Below are experts of layer 3 (counted from 0) of a mixture-of-experts language model. Rows are named router (the router's row for the expert) and show model dimensions 160-191. Each number is 500 + 50 x the weight over its row's rms, rounded and kept within 0 to 999. Numbers have three digits each.
After each expert's rows: "raises" lists some tokens whose logits its average output raises strongly, later layers aside. This comes from a sample of Wikipedia text that the model never trained on.

# expert 44
router:569529511440465463515550537441521551524453496474455528495519496509495543510604511507543538572551
raises: ";", "\n", ":", "\n\n"

# expert 45
router:523500545416469483421521454482391626463508553460490432515467563480448535432483473568464489575513
raises: "\n\n", " Other", " It", " The", " These", " Its"

# expert 58
router:503559490461417488429514490471432533534526474510484442569488468554442577434525433472511476577490
raises: " when", ".", " on", " upon", "'", " with"

# expert 13
router:488586569492434524489486503479546596519471504518463499474483547496445554505563544463510506556526
raises: " (", " for", ",", " at"

# expert 47
router:585569481450413526461500548408532556553525474456412442504408493526495552530528501503411448491553
raises: ",", "/", " |"

# expert 37
router:536566597480479427416550516484453507485430511470437439527448496528482581517605429457498467531545
raises: " is", " has", ".", " in"

# expert 22
router:513600582420475445452491517447498553544514515502445517532528415535456551451566505488485477506533
raises: "\n\n", ";", ".", "\n", " while", " •"

# expert 41
router:484560555488443514445537517544492577460451539484480429539488570527483536480535510485481390554532
raises: ",", " and", ".", " (", " of", "-"

# expert 54
router:518586548471454472412510586508444499522450509420449439528451537580432551524496469448548467621567
raises: "G", ".", "Q", "q", "M"

# expert 40
router:536606588440460437447537568528421518515459526518447493565402502479481539520542486551568549562479
raises: "J", "ashi", "ro", "F", "U"

# expert 23
router:569543558402497512484500618440415519477452571468460421588454535449453550509508478522495456515542
raises: "er", "est", "-", "ers", " and", "ern"

# expert 29
router:550571540443462454457487487510458555452553504504432531558466426460437481491581537541541506576539
raises: "Q", "V", "N", "T", "+", "R"

# expert 34
router:571632621405549477399546526465460510501543504500420487530457519581493584491533509478478463582540
raises: "ir", "irt", "int", " latter"

# expert 12
router:517570501462450480471455549452486590528484486446466427528462520530567481476545487491361410510561
raises: " state", " could", "–"

# expert 14
router:566573538516467539414484475503472584524411531480500421496468464525481533538551520474577508496526
raises: ",", " and", " from", " (", "/", " &"

# expert 46
router:547565528446446474406515556517501527513440568522466499529392544540517528387496518476541418506646
raises: "s", ";", " and"

# expert 33
router:584578493464449491479536589518410522562438526448494510521437552571441554457514525454509491541502
raises: "san", "M", "eb"

# expert 61
router:521612641438518470486462490468500594513397520489490471594487542547422566453610508440491473524542
raises: "\"", "je", "”"

# expert 7
router:474601534460487497441508516527496535515527523412453462469533498558496550521520476537541497550515
raises: ".", ",", " on", " for"

# expert 9
router:491548645520488473510489546554504596475466542539428488517503464494439538419520471514496472538458
raises: "\n", "\n\n", ",", " (", ";", " of"

# expert 53
router:506568562466402462407514579430476582420462485508498458556470500544438530425580522493465486497553
raises: " the", "-", " to"

# expert 27
router:542565523475499485457473502528451567464510525514480496521469412537464501432535532475476523543448
raises: " (", "\n", "\n\n", " and", ","

# expert 63
router:501598585481493515488509574446490617537521585540485471532494450561497513448508520451478467476510
raises: "W", "-", "\""

# expert 43
router:536539543457501472425585505456439553531494507416465513609520490492545564498551426496515434531593
raises: "hood", "ena", "line"

# expert 39
router:512551502484510497456425529483505541462453512502457522502453477574522516440547512496422455550503
raises: ",", " (", " are", " and", "'", "."

# expert 5
router:519514591403434490515515500484487582498509549532462514532499519510470539485494507530526472578438
raises: "\n\n", " Total", "\n"

# expert 0
router:577578601431463504447504519497442533467451536482493475615523537469433586491543501520470429588545
raises: "'", "J", "\""

# expert 31
router:543541508475497509435555571566395511482436478500430520522537489567410555477592520439524457579482
raises: "\n", ",", "-", " and", ":", " of"